Weights of a small mixture-of-experts language model, trained from scratch on English Wikipedia.
Experts: 64 experts in each of 5 layers, a softmax router, a shared expert of 384 neurons.
Training: a variant of Muon for the experts, 429M tokens, 3413 steps.
Below are experts of layer 8 (counted from 0) of a mixture-of-experts language model. Rows are named router (the router's row for the expert) and show model dimensions 0-79. Each number is 128 + 32 x the weight over its row's rms, rounded and kept within 0 to 255.
After each expert's rows: "mostly gets" lists some tokens that are sent to it at least half of the time. This comes from a sample of Wikipedia text that the model never trained on.

# expert 6
router [115 121 137 109 119 162 194  77 134 165 167 138 102 120  95 132 108 101 191 141 147 112 126 163 154 150 142 122 146 126 137 125 103  97 128  80 146 135 151 137 100 119 108  80 125  85 170 141 104  97  79 123 129 130 108 108 174 155 142 123 138 152  82 174 111 133  85 168 118 122  91 114 128 194  91  55 150 205 170  85]
mostly gets: " New", " | Team", " Best", " Cup", " Champions", "; —;"

# expert 38
router [ 77 161  43 162 151 146 111 135 127 155 123 139 147  65 118 162 158 155 123 147  75  94 133  94 126 131 197 134 112 102 113 146 110 128 126 157 162 145 123 182 110 163 121 147 119 113 110 161  84 145 118  91 169  95 139 150  79 135  82 172 144 146  77 177 116 187 208 162  55 149 125 135 132  76  66 113 125 152 147 118]
mostly gets: "- •", "- Occup", "Personal information", "Personal details", "andidate | Votes |", "Scientific classification"

# expert 9
router [158 145 161 176 125 144 150 109 147 107 178 141 112  52 152 160 146 112 145  61 111 153 167 114  82 140 108  73 175 129 112 140 121 142 139 113 134 139 145 175  90 138 145 138  94 127 166 152 105 122 156 139 108 157 150 157 108 198  69 104 137  90 184 120  55 128 160  65  96 108 119 160 160 103 125 136  71 146 108 147]
mostly gets: " to be", " used", " have been", " can be", " it was", " were"

# expert 46
router [130 162  59  96 194 151  85 160 110 148 138 106 137 131 182 149 169 136 117 118 111 106  83 118 194  95 136 148 113 169 172 145 138  95 173 133 197 103 110  90  88 128 123 117 114 127 131 112  99 119 133 111  89  81 172  99 114 181 129 121 111 102 133 154 188 145  93 193 131 128  67 125 148  88 131 146 142 169 123 104]
mostly gets: "\n", "==See also==", " ===", "|---|---|---|---|", "|---|---|---|---|---|", "    "

# expert 39
router [102 157 130 116 104 124  98 170 103  86 175 111 145 138  90 136 158 139 179 135  97 170 102  43 130 130 149  72 155 165 214  74  82 119 138  70 108  82 121 137 145  95 169 101 135  69 124 145  86 144 145 141 144  75 133 128 187 162 154 103 146 122 141 120 116 116  96 125 127 186 181 156 151  64 112  93 181 169 179 106]
mostly gets: " | ENG", " | ITA", " | MF", " | DF", " | FW", "|"

# expert 34
router [119 176 107 130 156 132 126 175 122 116 159 149 109 117 115  99 174  94  89 115 135 103 109 136 157 110 119 100 145 121 114 118 154  86 155 150 116 174 120  44 153 132 122 147 111 124 137 130 160  91 104 160 116 137 177 141  67 170 154  96  97 163 123 160 100 128 148  75 132  90 133  64 129 116 104 131  79 111 152 159]
mostly gets: " children", "icles", " University", " areas", " school", " students"

# expert 7
router [ 70 191 123 142 102 103 113  99  89 143 121 121 115 136  72 187 126  74 121 162 137 186 103 173 148 114 176 160 100 134 134 100  62 149 122 173 127 139 143 124 139 130 157  92 128  88  68 181 139 128 115 136  85 135 118 117 116 158  51 165  78 177 132  89 122 120  96 137  94 147  83 131  97 160 194 103 151 111 139 139]
mostly gets: ", B", " of B", ", J", " in B", " Pan", " Ba"

# expert 57
router [ 80  98 150  95 127 150 117  94 143 169 145 149  99 158 130 130 117 157 160 198  92 122 118 164  78 140  97 107 165 127  64  94 140 158  72 106  79 116  79 130 120 132 153  75 200 170 185 109 143  62 141 124 139 137  95 129  90 134 111 167 204 112  90 111 166 143 188 105 150 146 174 105 138 124 148 176 107  98  55 161]
mostly gets: " st", " dec", " Co", " co", " rec", " rest"

# expert 0
router [182 142 121 142 114 194 147 122 158 114 147 150  88 159 125 138 158 151  82 121 143 169  84 136 146 118  96 157 177 122 145 133 151 118 141 139 174  61 107 140 116 110  83 105 107 130 155 148 119 119  53 149 172  77 120 114 147  64 135 142 145 135 117 119 142  91 128 113  87 127  80  74 111 158 120 119 172  99 143 185]
mostly gets: "{", " | \"", " \\", ": \"", "_", "- \""

# expert 20
router [159 170 143 144 121 152 123 117 168 145 125 121 128 126 109  69  89  98 138 155 108 159 107 116 105 175 162  93 121 141 138 133  83 159  79 127 162 170 133 160  77 127 165 133 119 143 145  67 114 129 109 147 131  83 108 111 195  65 130 152 113  65 132 125 146 184  79 169 106 108 106 153 169 153 136 204 141 182 164 157]
mostly gets: " E", " e", " | E", " (E", "- E", ": E"

# expert 18
router [133 173 182 181 141 110 156 147 102 114 166 101 139  65 167 149 140 154 103 110 153 132 149  99 114  96 109 145 169 137 200 101 142 173 116 160 149 189 111 124 117 130 126 124 167 160  84 131 102 120 136 108 133 118 138  66 180 126 148 164 134 133 140 174  83 129 119 162  68 127 178 139 141 116 221 102 138 121 113  84]
mostly gets: " ·", " Chevrolet", " JP", "°E", "°W", " | – | –"

# expert 50
router [ 56 146 131 126 139  93 150 116 136  89 158  97 115 124 110 107 111 137 108 154 117 180  65  69 216 138 149 140 150 107 131 210 113 158 109 132  96 157 126  93  72 152 157 110  98 104 128 132 134 125 117 131 144  99 150 129  74 181  56 140 134 171 106  56 109 143 115 152 167 126 136 100  97  99 105  93 218 161 140 103]
mostly gets: "ñ", " Sant", "í", " Santa", "č", " Mart"

# expert 43
router [149  86 112 122 142 121 175 218 135 113 133 107 176 164  75  82 143  74  83 125 127 146 143 141  79  61  74 173 199 144 113 145 164 124 135  84 107  94 146  66 141 174 118 158  92  99 140 173 136 157 145 143 150 180 104 148 143  30  91 148 128  83 155 103 156 172 132 165 138 131 113 103 100 158 183 132  81 146 104 144]
mostly gets: " on ", " about ", ", also", " From ", " six", " four"

# expert 13
router [185  81 149 109 189 110 119 159 107 147 146 109 140 121 100  97 151 162 147  50 156 158 104  98 139 153 149 129 116 145 179 117 118 196 151 122  65  87 144 123 137 113  90 116 128  94 168 105 134 111 149 145 153 134 194  65 185 144 129 132 118 148 147  99 158 146  84 119 144 119 117 160 173 136 141 156 124 149  94  83]
mostly gets: " | MF", "| ", " | DF", " Win | ", " | FW", "′"

# expert 45
router [172 113 149 137 158 103  74  92 133  76 142  95  74 109 124  89 181 102 115 103 110  69  87  91 175 127  68  81 188 127 132 124 176 167 130 138  48 145 137  98 128 116 152 162 139 118 152  48 160 143 161 165 101 153 137 137 136 134 122 160 102 158 162 181 131  97  97  70 139  93 135 143 121  57 166 169 123  90 107 146]
mostly gets: " was", " being", " to be", " is", " became", " were"

# expert 31
router [131  80 178  88 129 123  88 191 128  96 155  98 136 174 117 105 159 165 108 103 116 175 120  69 112 117  79 141 119 137 130 124 116 122 127 103 110 156 133 135 100 120 119 104 141 152  38 106 132 146 110 172 147 195  97 111 181 164 120 155 160 115 175 138 131 118 191 184 103 116 163 129  88  77  67  78 166 140 142  84]
mostly gets: "% | ", " | ", " / (", " | $", "; ", " | −"

# expert 22
router [ 65  94 168  88 130  71  90 144 133 142 121 202  76 138 171 115 101 135 140 127 130 185 106 134  78  89 141 117 134 115  71 105  65 128 126 110 114 147 143 169 156 121  96 123 169 102 119  93 169 102  84 125 108 121 107 127 111 110 164 172 150 129 150  81 129  78 109  96 150 144 137 160 141  94 112  64 134 126 103 123]
mostly gets: " col", " hon", " Reg", " reg", " Brig", " ent"

# expert 37
router [124  41 112  85 102 147 177 119 133  67 111 128 174 114 144 107 165 157 132 146 117  68  53  92  65 124  80 102 146 133  96 122  72 113 126 130 167 129 189  96 113 125 139 144 154 177  98  87 178 122 177 105 192 106 104 135 140  91 132 180  99 117 107  97 127 197 148 175  98 120 162 128 124 115 110 153  77 168 130 123]
mostly gets: " km", "%", " / (", " Re", " cm", " km^{"